From a checkpoint of a small mixture-of-experts model trained on Wikipedia.
Size: vocabulary 21695, 62.8M parameters.
Experts: 48 experts in each of 12 layers, 112 bilinear neurons an expert, a sigmoid router.
Below are experts of layer 5 (counted from 0) of a mixture-of-experts language model. Rows are named router (the router's row for the expert), gate (a neuron's input weights, with its number), up (a neuron's input weights, with its number), down (a neuron's output weights, with its number) and show model dimensions 192-255. Each number is 128 + 24 x the weight over its row's rms, rounded and kept within 0 to 255. Numbers have three digits each.
Before each expert's rows: a language model's description of what the expert responds to. This comes from a sample of Wikipedia text that the model never trained on.

# expert 44
What it handles: Articles and short function words
router:148138105085108146109144128115114087110161106105109148076167127139142136098109150114116157093142097127102145088135130096143105153132127158089143162138145132119133118106135140138090170140129104
gate0:091136133120092119131106120118172138124123122116095175056125158116133199118077126098102176154097109125117110160108125104138158112122120119164134150115145138105175144084124109159144109113107139
up0:110111084125177144132141102165136117139141106101143105158135107114120140128128110126128115148127117118121108126092125144180090108116126105152130154118111111132123163149156154114127120128090140
down0:151125148095161102109135107097131116151136167172082148164108133131151125110142135172160096118122104106151119111147096133102143124136125080147076113096144139121150133132096175125189155068096078
gate1:155126176094145096116103109125148175137100107161106154113170136138095100133151095097157111163093147173138147143124111086117108114128130115109113146155089113157110170149126163092160126114116135
up1:106143108073121094121144154127125103110144142130148108125164096098155138107107143142145159095101148170129117158143111151122129153143176136105137102109115107103112157063091104114160159154102102
down1:114160136084126111127134146150146113167126153102122109115132114119132121110126148127118167121122121146128190097124128085102089121116107152109163061130095164146146183153078155095144177148119098
gate2:164156117110087124119110122085124074146139120135120169134110136117142152145167108099138088158093149088136151097109141131100137093145127077107101114128119120111164129170132176124131158189149155
up2:088145119161140109088123103130066158137134150140126123136145150154145135137106127129130101089128151120113144163152082102127152136120156130138140114139135135162168127107147132104094121130109128
down2:189129136171097134117129118152119064104152142186175137096089150112115131116141122089161103124113181126126109136128155146091117118117130125117111065212156121109142117166103136146101107135170127
gate3:133097119153145145144154155124171116137143110112069133127150153191151122139149173113160110235082138098081128123108092140113109161114154131161115079130130174168125160143161121120155142110167115
up3:141133116141133108143133137110135111109175106130115118167137089110108142100135098120161179128127138161108125142131090117127135144109114159135137132119112125169133094110113119094126163170138146
down3:137141143103119115117132122151059116135094143121141135115139149130136119082204170120125114125134175108107103121126130110131145126120161088096127108135180103151090096148145151154166108127179103
gate4:118137119125121106170094127099091113147171094104125094136113144161134119148125129105058153149132077174120118182108105112147135129107117141169129152159126173147160139171161114066194147107114149
up4:131146139138091119101158124164164157138128126118096094106109162119125106137131105160117173121152115153171111089115078138141142133119120121111134094126158105106129110178127115131143140126106166
down4:113118121120158174119123152148138131122088143155113131140126129129181145115193141122152099148124134119105128134129106154145125161114109129182169157068131163104130156142159110110122112112134091
gate5:110130131135141132107135123138100126149145139157154131180104147141122094147106125105119059150127088123086155145101122169116150150147113125168119115175166120122106114164118153128115126120109118
up5:155114111136151133108162104140122134149149127151121127091107125149172115151106170123167122133147099099140146146134143134109118156142103081120102134160114168126066128128120133151102061158144176
down5:101169105114154107195117093093064134154121095147136160108157186147155121122123118144125125129166138115130155122160108127079101163135104130102105109118136142165100138161169146142149126117104152
gate6:130131157140121120146123143109133106109116122108163137161104111120173121146107138129111146141135115147130115138111116126102134117168129098136128065145121124122095156154133115094126071121149153
up6:150144127130134161138140139116119114141078144115145111133143171156100127151139124143125122126115079177164134103106130150103106095092154131145076124139154160152156126116192138088160161115083138
down6:127095095148129155110101151148135129160163143117123116155109157149105138099156104116162100152135135146085124116110120110096108115123082135124102144136105133126159147136115138152075169130115129
gate7:136160121143096086143109148137146106127114094139139125138147103163148061116131152150114140105174128105154103140120111120113152089149120109140150096126153095080141145124121189093098136144133089
up7:177091172119098123115126129110122115114175147140168133092134148155140164151141146150102120136114112092110121106106114148095165126107090119131114109138122121137130138169124124116113091117122120
down7:136132130087101125120122136107141160089111121173136164192200129127173155135101120150126101121121113134147097145129103153117119130160122174120152149117134125123133141129134146138132146178181106
gate8:137083118130117073100123136129146138161089162090159117116137108114092099160100137124180110096134132126132123165089096122137123105148145147148130125172131148103135125092125137128122159098087103
up8:144158140124126151139144141083166123126147141120121138139132154091172150095187159167096120142128129131127142137117100121107164103140107138141118114166141094101127114167121199135119104191139078
down8:131133156105151105107126134162109143167120134098140127138125103130143106190121140132132159128136148114117156129106117127133126181102152162158106153117131128102128136119130085104126130159137138
gate9:155126079107111145111168153118126146154135152141165123140110122136096089089150146103128110153129121139096136126133094138114133129120121137125129162161094133103103115139120108121131167132124153
up9:120106136121127122127153203136166118113127129129106138152164141126107115132154107080116091102128132115124126138138117102091155153055160145138134146159091137116149120110103146146129161093089143
down9:118141153112127109133143148073125136134140089160120112116097092129091091095158128071108110124132132137119137099133104150172113137141147137144084120118164140090096115137127114106101122087115128

# expert 0
What it handles: Digits in numbers
router:104122099130155176129124171144128132108156134112101119070154115135119089105119151127118170125091146122113117064121130109137097109150146137115098098140132136116105096091092154113129172146141119
gate0:134148109144114127150096135158151104124179117155160140116122137173103164147078149121107133118088139131135111153126160108140121096145078142162149110112148113113143147142107159162131130091164181
up0:117112156140124114135170113109145167135153129104140111131141113123189139113072140135111155137161090123113153144131120137135152138121136111116079128156136167154167164132145166122133131096156108
down0:100158128115141084089104156115163111136091126133149118162121114154183132097150129167164137126130162140150154130155177131113099124127117124156125149142101107157122131171149147099105154133114127
gate1:122138107118170141122122129119119122173094176128171092116123129163097151161115129127112154122097126195146145140123130095142092151128131108137120154163084170128057125155187125088120114148193122
up1:153138100197128113114132100150131126133100122127090118123132144138147111145129137153123115196148135178104161112085152114142113100128142151144143151133121157143118116117114129138097122102128163
down1:098128136128060084105136128163118143171111126103089136136109111156157098102127100120103121132168125102111091124162125145090124097107109149111196128088190104135140169109102158092138165132134143
gate2:142137104080136137157151114121155132144116115133113156107127151135111110135127149151137126102150155100160150182150138126108097121148132099153138160114156063124130137128079106108113068147150087
up2:097158133141120165149089122142074131108104167160166140141125139129113137157124118131133124144134173122120116124126103107149097054130115124150147163107120122115140151194097097074125130156148113
down2:148089122143112186090102145145092113116121139117123134114126103140135103134134117112159147118134064115092115106149119105166133128132139122134145109131130142119099122100125125130146127143126094
gate3:118149162152140149104110132130102130131149137125142142183111130102126127143156094132121098145141092117073101100158147198130130145100137110129094144155149150110129182148110107129125101135117119
up3:109133129125113142141076169125113143143154133130160124107129115144124134153140144102135139120088145129173119145121103120124130138156124152110109151119120105114201084087116113168164106142160122
down3:115133180121143096076173142114143132071139131160143140109110129116123116118128124100101174133096127142138103135153123119146167106133086116121173167139135126117131134150072102157156132171142130
gate4:085145130115149175175132134150049077112150142097145174147133142121109139106127154143102145124131091106164158137096149134136128122132090120080120096114103148166127162130145140143136140145109123
up4:167106136142073150134131122116133109160140092108108127131096090112130122106133095130163131108162114125155138132167126114160144111148090123144162143137119125139118137126154115104136139160105097
down4:069126104135151104147165126060122108153093143138111118118124156094133121141121120133153119147129137099102145136109132140152149145126140122131111104149159145082114130103079105125103122173147144
gate5:150125130093142161151147105108137133140167100086156150073164171123078125131089150117141107074102073139099132105153120114167120131112117109088094113118155161134152121132109132111121149065100158
up5:126085114169099108110182108141099134145122124143146138147136137145138156151099162088072126115128187093143128113087088072132123105124105142154105175078125090140143137121144142127123137116124159
down5:117102123116125133111099171189098109152144092130160110123154152159110116124095149105097117109119119102133101187146077165162121122136120090114146181136168105107136164142105091104070145073114123
gate6:121090154146123151151158129090145130112105146117082153147087132092108102114098113112130098144149118131142137141152121107133127135154091098136131166101141171077130144127150098138120127093138116
up6:178166092078123155156088112179146084136143148133123096133123157101102107162125141121149082138140131140107106112110176116139110087126119121117155149153163137114123133100143117144139127151136168
down6:155149116117142148116124165163138113101087157153114133103085120066136117132151132094145100181117164088155083157145132119117161095098137120127162112138143146113072091165122162157161139130153163
gate7:138143108203103100129117160123153123113117157099096146151140107087125103118131139114130113112106139169141148120113109107112075134122108173120110118153133129113158173138156155159091145150128179
up7:108163127101175140140136114142145157172155114149124095119137099126148152168095122121106149109163140110145111100101118145122157097117132122166098137105156120194158110120141146112107112133158098
down7:125119105162140108101166090184125157142114102133168149146125129137126117144111116113100120149143137130159134126134154089129139161100119154121094129071134141140130116113152138144121119159091170
gate8:061131141138104108103132125123116120162136105119126139121119136130109142098113125107129111131110135180060154135181135147140139151126121146112141119158126104182115056169145116109118121096139115
up8:141126124145147114136109123115083151111117125144143110159132148078117165111114124150155080100090127137159133129144131105092156113148136097196149141122154120138107084161171151105099120139103092
down8:118123136116133171111103122113111118114110159166103104094118132170101136137146135095115145144099113137148092095135115135119131134107115126118083103138165079160136133148126123142127096144142124
gate9:077143102166128097122173149128091132117140129132107084145107137095137113135137124168113196155147134118119130126142116118168154111092099181150122144143137160114123157159143145084150101155162110
up9:131080163152147116110097119159080132146146102115117088090106117158158136127128158110149152143145120100108135133135123089133132150113130127125080143074117178150147139075134132093153148132134169
down9:128138162144092149118136075120131123146106132157097115143101138188097142108116090173118144118117129174104120119134118100108153096153100105139129109088098125099109120134120173130146148142100169

# expert 7
What it handles: Table pipes, at
router:117120089119122102131156157155095096116116138143147116087141140124116123137120155141123156099118110113083131091109107124099111098147161115096108161114141130138094111139149149089135136122174095
gate0:119127117154120135104117102112111150115145172132089145100169085122094110099133138172074142123117154123140178123121164147124144128128150122178098085120114165151117130120102127135157146113158122
up0:144148158159057127126146170135148118154155128134097088115162121115191122106099119177128090120113104119158138143144113149123131115123147175123114151092098126106100138123116136181140101192121104
down0:111157124152128134154099126119120141118141105128105130133116111148159113132107147110114155111148088153116114134145114145099169164160137122148121124106128099146163124133134167119114159126113150
gate1:141107133086117104119146145135113140157103104146128180096109131110111101172122130141172118077142112137129186135092107130161118139110142120128159128144164097112117152105119134157102134069112108
up1:186117151135147188100114094159125172104130099140114115124137122139133105137196118139133118100128086171143117108143140205105127131145124135131120119130189106127117079103163124109135146159098128
down1:102129104119097122085124101161143127151089126142132153147107144140130116100097125100114125148162122140117168182056143112107132125122114114151149147135108114158125121093132102118106116153113106
gate2:125137160113109161179161127094146155129148142144102144101119114132084143140124138151125130118136123108121108132153163153141089146158191104125131092104101153155141103132144164140155107137147155
up2:150129145162098127131108146119102143135128156152146117126123129123106135161121149143103157097145168134130135124150079116146136102143139154193135156168162136168133125093180137134118081138141141
down2:125118188141127170163117141172110177129144166094156147117111112159142146124119140146085135108152130125164130135128127112129117106119098124128103176107120190141145127101141158135102087138156124
gate3:121137136121122117117160122109168113147137132092166172118132130142115149126118154124099131143143105102096126119114127077138117159133076125121075105136099138128108137153077127088124165129101162
up3:122130099123156076095152139115145109120120136125112117139146120114126151116175122129128152138137114112199151100151122136131085125153138111152124083113131105112096154113155144093122148159106126
down3:116134108104118147134142103159145128157156125144145104138130158131067108105138149153138146149089114100100101075103136108127106119132093139112110162162158169127106130127125175101132087138115085
gate4:149106109150104087143103139123132112100131141161157121139095108118129131112122119131099173137160109116099138149083131169114185093143086124144162126161173124148116149115111100093139125106163135
up4:135131083099148127103121130141115112079122139112127143147109129124109124128150105148147149113109105128151166127140149118128110133102139089116168074130118141172138119105113165117159108137127153
down4:111154117135109130076138112121148131148114120152153126107159139133123132147109098128112173124096111101132100120132145071101113119099140090157136099126120125139144105124119109120161098128121142
gate5:104156102131137141136189136114127137131160097140138125148155118177130155162125167146121135142115099112099102130160120156173136158115116135113161118126135180089122133156135156154148124134155113
up5:162150139148117122139116136155098112144114148120069100131149110143149099094131158165134136115134113128110143174160123128160142101141129161092122122112138137135151106117137167149112081145106124
down5:125140131126107101146127121112135115104138104131127142157154153126146131117119164146131134160103142118162102140097142129091114214144124115137139106093120133151121118107127131115101091098160096
gate6:139087093089121120096134158100110087161154154098105160142117108101155099133117121138124099160126187131140134150118108103116180147134120166123125143130111124076134148132094172145131118106129148
up6:113092123115131089173128150158105118099120090113117128128112161152104101116144083130125165089081135131125137143132124162136113166118117170118114111156067117124120071107127159096170114135166141
down6:137164120147124150111072097088105043127133110108121125108107131138124156144096143130111142091155144162159156163142079079153163120137107145164109137160103118133164166165103089123132152126126146
gate7:108101128127147140096108096142109095131109135135145160121130134128093099141119122171119127209092126164102099123131084132128153152128161142094100118151145141112142124141156158124176114132134129
up7:108115168105108116162114087167175116115129135144120148106143130148137112142133127108131130115137087132121074125109118154154083127121156094164098161127137136122122149144110153156096088098129164
down7:136105098116069106118184141056116132154119137144126140127094153169128089139131132127112149102173152139122147114140116116126130139109111146133193108138136124147156131114176124123091149082131141
gate8:163098135156108125139176142174161125154127104108117099161109097163162150108129143103127144119121136195093111086132112114093130061127122176172121115108165109121064114132137130116160118130110138
up8:133123117145123122112154153132108132143143093139095113173136131143149123138135086102142133110104156154080128172132172170085072143169107148123116114139167106108100135153139126122148161172147103
down8:124120110122136130119125154145118101135107163124117110063116114098145127117113118119134146108085139126122131085128079117082104116103115121106111110144096125127138133118132127120178082112137132
gate9:159121131152106134113145173188116140129132098164144131165115156129157111132125103164152099072120117112130104085113124120163135128121153143137081096083138162114104191127119144167150093143089106
up9:093136083183112110133113141108122152123184140141120137133113139105124134144129085127120155088152150145072144156105121125102134119157158099110169117147137102163123135170127151153125140116103160
down9:092127132126164129173131120150106135131159106123136125126132088128075134138135114084119126101162121155137150149182160125110109114121124142147137101143173111102168101100093157115149202164144127